Experts of a small language model: 128 experts in each of 7 layers, 32 SwiGLU neurons an expert.
Below are experts of layer 4 (counted from 0) of a mixture-of-experts language model. Rows are named router (the router's row for the expert), gate (a neuron's input weights, with its number), up (a neuron's input weights, with its number), down (a neuron's output weights, with its number) and show model dimensions 0-255. Each number is 500 + 25 x the weight over its row's rms, rounded and kept within 0 to 999. Numbers have three digits each.
After each expert's rows: a language model's description of what the expert responds to; "comes after" lists some tokens at least twice as common just before its tokens as in all text. This comes from a sample of Wikipedia text that the model never trained on. Tokens count by the router's weight.

# expert 53
router:505516487483515497507527477480476538509479459459486483519515522505459503477513463502541509495476496503519490464486531523489468530468505446462497515539487534500494473505475446527538468520535485471517453502544493507491495464484452460469481510477506511526491520503485495463515470515463466495520500466551465506521460465549492469490461521519525520498528490525546480495466527491493527483515484544452514511480485516514512481471501490493548466501481495498469503503499516466495509539487530427455478456516468482483475535503545533511471493506520521471503520479496537461490479497497487479521515539488517475472534478474451480457520485536498498460499490518514464460505512504524529475505504494527504533471522473479504509538478457489499469528513504522511535497493513522470484527467469
gate0:489526460480506516497530480515462490447517486500516487494521522498471485535529548483510485496481440450527502429483459437488506532484537493479472509532475531504482515501506445484490491510495491469487512516509485507477495493490486481517444538471531490536485524499527492456459461515469500522497483476523472485508479513550550454536535488451504497504519512525514496503470505494505535483520478488483477485476479524487503518521491467491498478488460462476493505538509510496472511551486529463453521474485448496481512524536558512517501453504530507473483504478474540459525527494499497508480501537526542481503495491497508527516517491499525532453472504519525513494491548515528548452519490518501539494462483497493493533498475478491536490532504528512518534488529486508485534519469508
up0:480542500506494483481545464512467456457489473497497497463534507520492508491523541463502475505536482462527481431472483489489511513465489482478472477485484529510471467503467482498487493513482501433501484522527491497455483540484479462506470512467558531520474528492488521467508489535503513523441533499536515452475464478534521442508528521473482504529483521495513468538478505494499517526491530515477466534468464534470517479508493465494520485491492519501464485518539503480452478522491523442474512519504492539499510508509552485538493476551475497497489529523541529493458508508498488502501505502503526532483480482507488557523509475490547512490493508539532494515516530521539504476503484454485476475484511501475496501485500496508496480520513506507547465453519477497464512479465486
down0:483529456512497447521527524523514488517525513517490485512488488503517523510482514516493514508491473490482546487534503500530470484532493501544475476520488486490469471454507517423508491507496517490461492501468531495445484504487506502526464467519513531474502518513484509498507519510498518495511514437497541492479513459462426556492524525541539528506493459451454510523532504554511507494506485486508506495453541491486500538515515544539480532520546515513469466489486516536483485508527473476520517532513514491478539516516547542501509511507510475493430481526488485481475459485506503479453499482509492526523514504508480542537506536533487479552500510501484514511518528484504462456471507468489517463501553497519458494477477531508500474507468485460499476517478505481499496503527489
gate1:549473494474488510468510516480496497497502482444463499535507488535496472517527463504491530461497490532474510462503470519530523529497556485492514496522485498460505443503516468509501485510540480524538508520520479489499532510471478485487498528504483511505502497479520507508466460494459511528544474477522508474480504499524529530518499500513538540494483510515530504488518506526474487490499534522503519515451499494500533539487499507498563540499503503488474497468529506443480535551499514535450480518513475497468516531539535501522463480506498509494505512512564484480510492464519518468460544507471494507508487481492496544481532516483471513530478515455493480479483440502460498433493509531580502482515561477502482495514494513457522484540493504511484519522466533535514537507489480
up1:504459519495475511505512501482488501499506502484452466474559487486493471489497481538522499537511527482504487521525471496511484471493542502461497508467514465493507539466474506536511535492497479540509484486477500509501493486486502470470536492530487479484531464458496530514478510454525557522505448438508493475480510487482543533510463481502425529508489503493495518487543478526482517532512527481483478529506458528526474527466543543496517478474491496456549535464475530477494552509481517531497506513481450489448486507512498547495508489482527486476477513516563487531529507459501468477483517494514504511515484509455494513490474530453513519491478546452511486474493444525529501505509501522521492497477529534517491513516464507531492510508512469497448482519491519525507515503520464
down1:449449498552492513531481495472475499507516506501474535505506502516492525477513486525472507462516482523525517491491472523498492482510491512505464563529493494516510463470495529492498487554463477488494477479502531530462511464485516504536492489450479513501527509486479467475476506453524528531499513551552511507466507491480427481483491497545510530523492505528512488536477507478498533491469470507495497543471526495529553502520502551529468536500510513486500509491536509517502480465516523483501500493469502488548480520531515494539491500538466532505511468531485534471519511524508493488442466486511486508487497499521504496506486457554501517465503488533516465547494517509535482496478461505500462454492555486478518473525545447464489533515501510486553519470482490485518493538482484
Description: Single digits after a space, especially ages in infobox birth and death lines like "(age 5", plus heading markers like === and the word one.
comes after: " |", " T", " M", " F", " P", " B"

# expert 30
router:531483502483487501524508530496475512547477492513488458481501534481511548486498461495545533457527500506530507530545477547544448519494488488481536524495489490461552488503518520489496528505502484469505505456544549504521472478482515495491509501529519500468545518507486478461481489498460511505489507462527478489490476489522496499524470514501492481472495484537526452459462524547496519443516526486493489515474534507523532498511451494512493442539469509510496523483513520511470477531520519522477480490483495512486531517523505498526474466539542473483502491469473455544520499512424487492510486486507527476522474532473498501500535458513458482496483491539484496447482479512499523453477510480514456469469474481493555493519469486477506490511516506552503475496508497522466498498501458
gate1:532544480496535523538492525542462513494481518530486499456487533533520528492500524493503541498457521527511475496527513494531479459487519505489515495446515517510519504470524534511511472552521508463492491455490464518534497528496548455482553485527505482492500506456458542518555463493455508503486507481493518527495501485518487454499478491515498493491509458537524490477512555530496437456520501520513497496471518484508472476498499509492524514517493516503475485471556533474485495500460490508499511432505496529498542466507485494529477498537540491469507479509540499492526521492480481464532473517526493495518529491504509511484527523494478493546519526480488494491501498527512550488506522491486472492457450476489527508513508526511512498477531494492498407470503539519494545484521504
up1:473532481488521504515484530460488522529513515546460506486518481502511548502537531504501519494487554477500468549529525497536501492483440504512536496483492525496494480487507527498531513523552488507478496470581518491501458487486522450513491461497456493482451480471490509526515462507476493503490507496494522484495476495509467463506481498495495543491515496482555474525497545511461485448494492510474460486468474508471457455475502522462532491514486483544522481460487525488461465497490474476464503511515493514499513527484520442496507490494511527510495455526479517506520478528492525470508473521513493469547524453506495518522549512476488493535510529501469536490529514525542546480499534504484454503502483468495507526480477508528493526472487524463486496513471504516538540473524461
down1:461423476520478469465513454497541544494490475510487477481525477476499439532494506506504489524537492526495512483475495485492520502500530495490494525528508456466504479495481496519469518494477537479474510518471518535487522512486531521506491498486502498497472532547506462499472505473510496502485499482447488521518478491486559467461536462488505544484464495497538539514515490458555470490489523499494491487589520512473481532551488475480496525480516503450551484486485482506539521503505487535493485522496499472504529477531522570473510490455498498497495510492519513507505455494461476501500520477524470523482515516545521485471460470526491459517488466495516514481468547498490451511505495509544560534512520521458491503485526510472496487461497508506510507507514518474509501495491524
gate2:548522489473471499541485481495565522461526458548461519494510518510480494471506510516491520481497491556540481514515467514535481496529534461498489498535452515465411507491488524503523518467558547517506499527510477498532487543503479485463502488495507504472496496495510501486482572523527490493538517471530518481494546535504497498549481510501525499466509520476459500507478485475498465489478514497504500464500496507489522437481509533500484461476460424507474461521510508516492493488500470506474519477464502523468517507492493485508495505510473518482498487496521520514523528531515488519528474517504500467477490521503466549550490502470543473507487510507501489474477485516493482525498498565528479524508469464505521530493533524493491459511474516497468487478514536543519482527482494
up2:513472484492482485457480514482523485499471509513497488539497510466503500531528497481535489478498506471504490441485526427497510479470476497496493511504535516510585470476524439494480463487457521466518488501455513516493471474504501519500468519486486504502488499512456512535481451489492509502473490548523466499523484423513497501507549470470498492478481461515513529514501478528497513481536498471472504536496533493501483516503501503469537536476503571477443527456503508525520531514511536485504503530519463509502507503499502497469515509505500504528506536484512505512475466482429509495489508487495521516468483486483491475463511539507475542504530463508495511524509501478513539465515486477514507492503515470516534466436420471509513500508462513504488485548499491486493486473517467
down2:470459499467493547513475482502517481507446543507498496479488521498507480491522475484568530479528497534505498467497558487511462455477525465476461531504496473515525503490519515484465478508493543498529484454514533523562473504525525507467478504485560491488508467469472517504530445489521513577521521532548513505512532490506483542516468505506466501466537477526500496459497502523522482510520544506493491529447481495506482470531498525488521502539475512440502492478484546514487520485500545517472491473475472508519501469508503470524476490497507495520464539507501507508525496520444498473517502476502549527548538510474543501507493505484488511502495491526488507496508529496489525455510492484504489465489486461505547458459518479489514525537509523537494506505503498493531517510479508
Description: Month names in dates, date-range dashes and list-label colons, such as 5 February 2016, May 11, 1668 – 1752.
comes after: "\n", " on", "In", " March", " January", " November"

# expert 15
router:500513495475438483485530486489503518553498513508554445530493545491504521483502486517556507467417509497526506495510511525484494540478476473494498497515480549463507513515493475537505485505526476522483485471500530485518450476515480522483476501491467496483474496497481497487504492505487494482510481477531494458472492493499467450481497545538550516446497504472539509478482494510533470475506511494506523462453519470498565503450494522519522476471493501490471497490524526506467472517520529497461515508549488495480501527457503509512490457525507519476526530505445469488515501504468496554496475523498492470536519516477481530464480502522437491501490495523492490548509483517511543470488526460527499477461496503501457556515481479456513480491482510501487538510490518492472465488513486
gate0:515442522506498546539507491462504493503508472540490495493526536496541518494517517508492476548496469530504531509507521467530462551503458439508512523473492483522517451460528521521516470552495493534479506477515521481494438500451468514495515540486521520491557485514491558520472476521496481479483512511432524487526478483492507480511509496521531523495491525532486518525521552471524486486478543484469507517519525471490499488479499463487499496511490470518486483506495492503504548491499496491507486513462529512467507534515515497504514495493496518547497476487513468425496494509425490458475496496520467490503515499527510520545502532502529492496540498521548519478463473507545529515470548457502474499496482503457519486454498522478517459507498518497466514509498496503491518500531478
up0:496459487528504543519455565481506482469501454546506494495514494524483478455501505494477491484490480460483503541468498458488544506481423489489542503467475525510469441488490489499524560472483530517454522477484480513507457443521483515526474491484494518481509506449528527509501520487484506482488524489485515527531509479521456500526481537519544543539476447521473508514504510525511512481470548474513466490500525520526486459519467509510536500492519529489486508495502531501504503503512501533505537503464536514438517511478479519496515530511494511533472504495505506425562491513502479465486524481470504466514482493535529520502458539508492492493497479499514510483461491485538482518481484508537499470457523497490480500493527486491501484482473495479500501509522523491455529518533512
down0:541526501468521516515525492529487507482488530499510494489527483482530505468504521527507500483490475507536487509476549522525468505521500507469507521516500485522477519537525504492463530457477527545527504508523437462492486509525471513430480512518482573526536477495480527487513476483527518490519526516499533516530467532501525498522517485528516508499472494474490552516507468530513502493486469519488519492533493493492519491523494472490468536537468513496482508532524482513444494492502526497517568476496533479547506564450536489475463480487474531525489523494491508493504442491461494556541518519491497488519488501495495478480513477491526529494488495533500544511483513464462532521494479501524498467494518550476484435510468502495511526456486520514524507512519440517493503526480553
gate1:547545551464488520519510537520499522463474500523491535536497474532534470539530504548484511483506483504489529530463496501489516519480532505465513499541522526509510540531532513505515509512540524498478480510516497517485459517444492517555474545496461476543485530507470506502500536505499521491481504495546513518475451481505501514494517500469529505483455513495497508507512502518469465517513490522478524500506490457559509487509483517474524504494522470478476566492475485508508547546521479503512553542485468535525517519503500489527536419502526472507511530459499491516510512519480449496514496481495498527477493504533504504477446510484508507541488470505488507542481493534465552478490494479487556479480479480504525501502513488498459500494542494501520500463477494486531523470476462
up1:492565497508464458511553506482533491488519465503487523504482489507522491500508513537488509475479517522491529485488495515444505518515536533475511498501505522495504526538509531532499458534523458524483530486534503540514481426470441487529516496517519465480436496544450513511487514479523509492479471487488513522472507536477516495486513525509538519492487482541487515482517501502489489501482466501487509508506509502521454512534544506537522506496507485460526492494521522472502543484541494469521546520557493448493532465553475511531506504513501487530539494496519496485501492493523507474516493536521444524520466487471533504530527494505504476482465465501486530509471501485465478531443543495486513524540475518468508508499495499520542503481531529522473461492453476514496514466456499
down1:551490525469503506520483509509534533530491480504488524466549486511496512513498458523517492485528480520530491506483459501524520481481487444456515523497483502545490493505491446531506535488462541490488486505545518513483520498508542549537520486494541506478444516516480532466479476460529492504548504472521499541500463496524493502528494530487529514502546519503526520530559465499483508533483455483475502550515523529482487492528505483532478509509534488480493484530467482450514505520535499489510496502520487497515509499485467515508566477476517502476510521523473483502520504438486481483514494515511502528452510510513526464447482544528497532524461468510469475520465480524484532532529506505515492487467489478488488537491447486482494468507504475503477537510474485505472532532438499
Description: Numeric tokens, decimals and score halves inside sports and statistics tables, such as ".0" in temperatures, "–1" in 10–1, "0".
comes after: " |", " 5", ".8", " 4", " 7", "°"

# expert 26
router:526495481494502510529512488424509531562492509519497474491509495471493551524499504507516499480495481526495483509526521522537500513530516470492509559487501482522534489481549510499520471537483465477471483454518536507502499500507514516468494513513490510465511531501483462483492491518478525470490457488482494473508506534508514492499501515498504504505528501526497541529458517481497483478549507483467482506478453485482534474516500496522517461490478521493538532528505496541494508525494495500493449470481480469483491480505491519507471476474515534477489513461505523504503533482425471472521498490521517479466477475445513493502498462489464424514495519508547504493487535528535521489498519486526490497476522451516522465549472466467557544514443534520489464553484479454485492532529489
gate1:503477504505510500511510466540481499476533480465507494467465522464449520471492496494471465562503528496465498497486491462503493538479480465477493495467549488540523530506479493466497511487499484528510522529501546488452540536522437501461481501506529516497549510499533520473535513504545512502509528506500554497531503479511461459520528512456510471534463486513509494533491501473505467507535476461523529459509472519489516533488509512501505536491478460501500526541453491506498498497474483566459482479502510523492475508507507481506488517519514493492490461483441493479545461496490468520452490489489483449484512502525534503507514510473467487462513509535505509548505529552473502540518477486459489508474523472509501485450503486516518486525467519494516521496504490528493505506460553
up1:525498510486490498490496497489503470514495496493481516464502516481470531516498473483540455540516522467466438428462547528479493521515474480521449520535496526521472511515515472456467516476512523510526504507461470512461508514528479482459489524516518522507484471519516517465529478469489466473524483446465477508532501497513526539500488465491472521467522497530519492511509458502505502500517493529496478474454466474502557492518503502509463490490501523488500530512446497524479541546485528470509499490495526500476485491551501520467510540488491489498471509497480543467523510488541450480487494473542560469489547509516502510492508502458483510497489522443511533541501480530498492501496520504507536538463488462502482462486529492522479513523517513490535506478470525517468459534467529
down1:469506527509480506540529475429505486484503498516554453494517481535470487556469546516534539526498526523466445481507518504448468479523527483521511543482506521520500498508500473476497500489515488475471482493461483498504486505514538493490501523588506492473531509511516509478519477504506489519526498476521495533499529499473502523520508520519512488481497512533463526473475506511516537518507475479502460497481508480467482473487493508544439467473434526536489531487498503498440495495474448504511480503495486478548505475513511510507506496513490493492488451487507527502448486496482504497525538526491524493527522513521490523444549497508499478470561488492543465521450540505540465507518490504509544510541485537505528496489501497485539497490478469497476502484540527518495497509521472
gate2:482482483491491519487496509460502523489506517474477527530528486507491480513548534514503535480452523518510456457525539471517531504520508527511505535501513464530472487473511506485534537528509500501467504482494517422471512507464516538502509530499513461507489451514478498489523504534475504499501485525481491492470527534497494492507481505455483546513523521534437508508459502473501457498515506498489471470540489536471517461473495513510489475466481549532496488509522519524503509490479503501500471455470490510544529448468513485525524496447488538476534508485509500454490484483467498523492461513526540477473508498462519502525510461476528484515492516470505539460529504513483505506499461539532452487445507491521501493481495503496502522471457498511449435556515476467496527489522491
up2:487511468481466522501448478469483520451495538502477517499524502492485472515526550522496553474452505510528479447485561462505553510515520509509536514535533469514474477516490560472522533540514482519475509469492499468483521495453501548501499495511504514514515453493502492502513513518495492513488459484497517477484536508515539504555516511465505536501520509521440522524472498484486471500522521493502489500530470517481497473466488489518474479511464507511471486532529520525520530496457488492511483493482522493535518447462527527554492492459479518452508505461502534468487498460475470507453445520519489484469496499454476510523511473505505482496508479455505525484489493486480491498470507496507469494457503478541475482484511531502502513477455508487518449548519476479501535482528507
down2:464481480500504506455507514507532485501516541508506482478487546512499511510501506471531419493511473492504500517475451486496534494504491476492514531461498460464526495500522485487492443525483529521522507492509486514456520518487465510487492501518465495473478500485465482522487501464503505495517499486463526492514477546492515471480506459455492503485513495504485509505495508511503539476501466501490450499558494463506473527529522500501540507510499492510515475547491502500488515491512537500486508509519491509550531468511527493404492488547488496534507491517510482503497528515462503506571524527491544515471524511496544513469472523467511507512485526491532520550499522526521530544489541486530520503495515507430487447525514490531501524500529438476466485526461538454501529463519481
Description: Colons, semicolons and line-initial hyphens in infobox fields and bulleted lists, plus introducers like including:, named, by:, Education:.
comes after: "\n", " was", "-", "\n ", " also", " Preceded"

# expert 49
router:485482499510465523481522509481504547554465489503509487503526532526471545470490504564529532504491501490515459515499519502473528491475490506459516496496488534444532493485522463525512487495495447507524475481522513481528524465504490451487483479505503480467479518489444505476486502538477505499516495493494455512493513483520535486560499501519508500472539511492536493456475516506511476467492521496516508452483562486527509472471511524517515513485470475472506496480477530506541474497526547458465498481529467496521497494489449547513480494500527517498529494501472514510466457481481497526496501556501485504527527552476470545491509549525490497523518473505473491529517493533488553491470498494512530510475480490491463481512503457504501518445430512513477533504491520502524490504465444
gate1:483532542524488482532516497521527517502505516458446493505538483487556508487502517469512506509525530523485472495470520515467518476475492493515463495492521457441508499501497491504512503519513471541526530500520537512499520498492500496498485508533478508461495500487467557501465517492510510496521469504493477507428485462543547491549553487499458524500494504519549495499504496494489509519534516527496509513508515476421483489446544541524508486493465445520479491485515525518513441467504489520500453543503490488534474524490494466513474504516506495519515554516527458480508491464465537497499504513483491498506545537484514544490477566496489512490514499537496463483522505479474517443493505481489512457503475499499483481534461507499538475482480530475517496505508475521514470455494485
up1:478535542512485494479542486535506543504488517437487541532504517484512484507478494488496458506489530500507473486448495484479481506480504517507435478499509509470499472492506502487536497544491517527531507494502505510501516475506500488504463477499500521493470486480480536475539531524497507498483489514518463533508540475558508509523476471491458486515483511525535470477491493496489483534518513509527539545519520489484517530487456512518469483489442489479504503449465511504515472456521464515513498514545484487504514493480486492471512508501514485504506485488467472475503563424511532487499507486491493475510546534524485549477461534514471492449497490515491462501529484519458502473479464505477572470523496531488501427493491488543555502488523502516511467555489499498511478479463512
down1:487526522496542505503487522500485526489501497495498514466545530457505485485444472539471492489534494479483471481524506513539497467501494506527448509506502454472512517483494513508492484485540523479509518454478469473440511530511507534529498510525527525455524492512504472511523506519502504463507485549484458471493471504504523508508516482505476484458490507487470501505522488506467500490502479476529472480512476555469497466535538513489480441529533519524488470496495498499500482486483514480464471482501518515525523495511493501525504486498497526507531536479522450503484435492543511473441464488484526531496544482499477508498522519495551480512504470476476491464519500444493525519490509521470458509519433568512507517511457536504464467489445491487488494473464489521529502492469446
gate2:531494510477525483498492485468456498518472507561505512518496530497519519492537446515510488485524426531516525526511470512472506458530564464473513510490494499511465473518507513495524500523489461508500489485528482458517492501525481450492513510507515498483504543464492496467481488514501558513486494489480503549491498480530445505500530496520545512485515447511528531497494486491532489507501558493518527447477489545485519498530506479502512518481512502441499500529510522484528507523488520459557486459542491476507511516536476459499493512484504514484555456527504491466490504500522497532466512554512517465495456543521507475486505493509488524461517514482537503461506484500517477505485508527516533497489491476451486535492497476508503515477510523510517519540476488539520447552455531
up2:509539494492455496494482510497469494549485505538505491467498473520487507535489416545521478522460483538485479491480505548490530470515458528519509493492500510464499515518487546508512438507503463556533481445496473472476494510494480485539497499525484495496475513529504491539515514474527497528537492514515486527508514523468426492490510504485502497493490459472499561466504520496487526489483511498526530483494492494533504531502507502519510530512510510488506549552554469476530486534495521499574490487516529489467503475521486511510487519484508481494492486506469461533476489487550470523457556536459449524506493503467507499462473482516498506501478514507497517474542504493483465539456519509526549496512483511499514522499512519524511479457485476470548504496494533512512485501487478
down2:509511451467478497488497534549488536484510486479539505482489480564499518512502478511494500493509526515489527485482481546530525529509449481533499480522513483476519530509506485504526538477501492519503518478550483509534501486463497511461460542519514538469465530519494466506527545510452463499474497521504525502526450496494504512481524545553516530494508475503524528502445482485522540487494481508462506493478518501486543487488455494506487505489541487528474502512518485490511510534495503513478489539506485436424482467509508480477523522515517490548509526519524476488467514502493523498534484496487450549527492474489501479485462514495485550498508425525472457458464480472498494501504494478461512521486460505476482501512497493535519512542485460459531480494507482515512527540497510
Description: Blank table cells in election and statistics tables, sentence-final periods attached to words, and some mid-word pieces of foreign names.
comes after: " |", " N", " P", " T", " S", " V"

# expert 25
router:495488519442482543493506533521478485543497489489533436465483518472543517459494454535520515495492497522520519489511499530553479486460495462484533511511502488454547464534510482504502478481509502490505485475564503478516485430440484495463509521532507460456535514531475521499499463484482529514478506455511493510481484461500517470514472538502492494471497515554529474468486534517515508455502509509524502493480529522536525490489496509520477498528460484505459547485508498513508516498524513518486479495519500503478524511551541481522531489511512515501515493503458490493516501477431526499502477511502505485526470527490504523468516464487463496541511481497501478493483476521478534466518497489516492452457477499494553513518505464472498477515502510581510492500501518513505486484519452
gate1:491517474495481563469484554494478457538494529504511500496488534506533483496503552503483485495488477513524530483512503471541482495522533526507525505478473481508499456497499499545489475524546488489494518496517513523531499474491515475505548536464501483490498526483511534461510467527534481488519551503494520558474542542487507521537504510502504511489510516527487519501518541519488477490508525512486500501479536516478534498526470475546509462513482496586471507473512500512540500511465532516465474525507486526513521472484517506521508502480516502491566446517559471491484498521489542507514457517530474508513499472503526509516514530519522464552495527465474491472512480475492482516512495495535493483489520513485515510512528500455483484466525498524492497537532470536521552425540493
up1:495540478546504553494473525465512428527465503521492505501477495525491533477501526502509474488501483514524465503497509463558486512509525529460521525488462504505498501503534506521533500475499520487496453477505498508527506490537502475489540509483515514472509510475489505447476504512485480542491523500471459511523527545508489510524502456507482509501514499503508510482513531565498477471506510491517499484486491522507533478526469473530490488519511497557437480499504546523500542533466545492470500484469508542529508522511501524491481519485546504515553483467538488461477480507482495490527437517516510469529525478502494520521498512511485461540471530500509500481527471517534508520501538533497476446497497487497501477503522477439482489471542517540485433468505470509511519460550505
down1:486453505473513514510489493508495508516476479525497467482470468480515487530527485467470516509509504519521478470498498510492504461482496474527489558464525484458512489474515534497485517522476527497536552507500492465500526513472544531494472500560487498523493477518495459541505479504492529512496484494490505465503476474524527508507528532479444533516510496511490479493474488483501505492525481495434497473624514505472446490507503516514521466514459492502502448531479465468527503466482442528522507478476525498466499483536540504469514496477492467475488490485470507515477469458467479498524503506508534483495469496546505477502495521503485505490507480540493509520462511449520462474542535518536517538494493512507550513484518530526496474536471485512477499496510513541520502541511496
gate2:464490470503470489502524521500533500493447504523487484556504488511487489513479476519551477466499495493502512487483493516532481482483522436483483501483510492516522508464483534461484456539496479475521497520462523471515426452525488533535472536537465498530476549471496514502511478468475501492514488496477520505506514489510511492503497530543513482458472490466513511462490520520526471518499487464503521512491498464475502513494475533512517556515503525532477497482481526477525473492503493505461485558495493474507462507513553511557521533521474515482520452505457515517521517529468514456494485520484490522531511516479516478514486486527483492474484489477482462504509518531506530491503513459495526462517488502458551481483486493502523531519433527501527490432508521542463459488496460
up2:478522517511553514481489467490496515527514507482496524469465527466493549472495515524486515515480439549514515516516520449432514489512524528554507502523526496496504465479466512507500520495517479487493529466526530553509540512530514481498487514478514480487493473467461509475489487517529483493522467522502526490453493556478487501499469481461540521523518486522492536524502520528499553502522509531492466450489512544506505468503533478527514469470485499496493458474524491506521542508488531468508490454491523528511526461493443498470483498493503466504508507480534493494529446476541488522503471488520518485497498504457493504514462495475514502530483553482478502479492545449455479511492485514511458523452506486493467502521505500472493480470546493489485497553482485471490482517543529
down2:484504532481493492556492509480505494493463487505531483528436457460498489532462476485498481487461477507523533489526537488490489476453512515462483472487500525515491485531513464509500504534544498557501507491517485521502467488533483489492509484500528500479523512507555482493517502469510522446496529528506526502507537527484512529472496492485493519478474500459533530473526456531448541509519511488531484560486520464487520548541508495504520526490490523497525516503464519502501536549478514494498469440566487497497497501448488473525493481449486479518472485505489518494464471539519506512523527503516525471507469494526486451520487475511547510477449501494502525513497490494495505476433518506488516520543507498513480491487452499521483510509481529499466525461494472506528443530491476
Description: Hyphens and en dashes in tables and route lists, month names in dates like 5 January 2016, and the relative pronouns which/that.
comes after: " |", "\n", "\n ", " on", " March", " January"

# expert 34
router:554517481479514525492484517496490506524483486514495482546528501468508490510528490498495514489520507504513526524480472527490475494499510452506488514508477487464526527495506527483519481483519506521534471478511501483510481493495482510466480531555467461493490522503510479520494517504453517476474515438490482499479523483530562510485526567509501477496542563509549543488485472478565496507553503531512538494502495491505532490473469481545473471487445506505473482459468482518495467482533477486519452497522491442471505520533496531528515480498500543461503516467473542498486503464523476538502520533526500452492531501466470501499473474487473512505478480485506474479442456487468498482518535491504521473461465496491473520527475477489516472498537525481460512511467483518514456495507484
gate2:496516514485480551492500525479561531506538446508532531515531481496493525539530501488497497459512459505503503512464483470449514469462491515484490481489468509484524503521459527514544493533485496519490498532514480466533550518453473471511465527502488497475511489522493507534496478482494517474498466501492524491474513445459489513515530496516471523521494530486511485501487516501484505512509540488520524517516536514518436508505473455477485492476536449517497512486449535473499447449470499507509488490517502497526521489524479534524525476470511511478531519498488511484491507469526525448482564501511512503491556481479469476494502528512529517473449498456507447522482497474484521523506460482459494464488503478491497448543529483548500530497480479516500516511481453504508502464500470
up2:487506515561507511498520523533516506543475475498542481499490490535479510521466467494523464444520464539515494480479507470478478505497538520543518473479491492512471506500469480489532501495487486481511482544491441509497526487490475445479484488536505497511539492489458480534457487503553508449496502523525480505482456506440538542519492508528500479521498512501533492457491479526490515517495557489507496513484561513542484482493492495516486505493515496489499502484485500520515448481517504485490471487474521535524481467501476504478532568452524478480534464505488499491523482462518504481473549517485507539500523484459451494516488524488541505484531531490488476472563489506483516528500513520517540471469502503541485481473551552502491538495446520509480513478511501507505502496509490
down2:531539540479465534470467525475529511489530535566502509516516464514463491525489478507558546530507520479509516525488488489490492498484484480527484492520532529503534522461457484518517504507454528487485504511494558487547515526494539506519456506527526486464492496534498526525520495486504467496467523555511506478469505518492487499447505507532508526461486470513491476479481480463465491470495499514453555510481496493506502502525497481467459479487500477476471484510481521486489484479460519541553470497497516456513501497505547494513514447513504521506520547483497530477524527514515511485536517483485447477550541471495547506510504478521499510485480554492495502461481509441472516510470493472506495482531483508531494506499467479536476503486503487493499504495547527504464473473497450
gate3:556519472486480487476483526492468501517523498513551506486516484505518502497486488504482472527478542535448518465515516533518420502488515470510529473468514494480496458473536474489440446487493542552534509519526505488492520541553515494494532507508476501501511525517488486500521510515540488517469478508508497516544522514519516524486490496507496472517458520476555510498536515507498485527525507545487527544482524476530535466526501496490500474503491440468499494524502462463510507520488492530518536533515478517494549461496484479513502562467506543532448508496526534480491478495493461535495500493503462488519514522493501488509492519531503493542539496521509525506469501495477502535501492457512533541499520500445526519499442483533485454520531499519508477522503489512494488543510485
up3:515462404487472480508489497506489509511450510504519495520523493489441545517553506510489484519463526502519538431427497511493505488514485495493479440475480530519533534460490473486514546503537496479496568459514544499485498504493499519502467478531483483516494487488497477489518524496484498504525546482530579501514509518502531507467493495525520505480490501505537506496489511474522524502514463489501524488530472470542505462551472550517521465506505523491489516499462478522499483482519490488468487509503486484534533526513536493529489485517504469539520495501495512478511502505515473502524511499532454537531477463446505523507473501531490516534504500515543510551494505503476536441504485507489493527448482527476475526503508533516520497502468494510485488500500487489496497517534477
down3:496498546475525526508503500525470513509493502493453497451505476471543494531475512510504540545516431492551472505561454500503543489499522497520479502506519505489513510503490509493533544534544488507491499511484538490511509469478522549435525485499518451487516513506483526512479509502483520531478505508492485478493525525489446506508499496520527442484527491537493463471530512515524505492463510433530491484531511499494510562479508510522537532490485503512500446466472543470485528478548520531542524496503514489513471501494504503501484505451523518496519523474499523547509512526514521504470472525507473467508517492550477491525507474452491535479537512536499491480553506486473485518499517464510493490502470524489491463529515488464467509483541537511497487479480514490530500466489545
Description: Articles and possessives like the, a, his, its, 's right after of, in, to, before a noun or adjective.
comes after: " of", " in", " to", " for", " on", " with"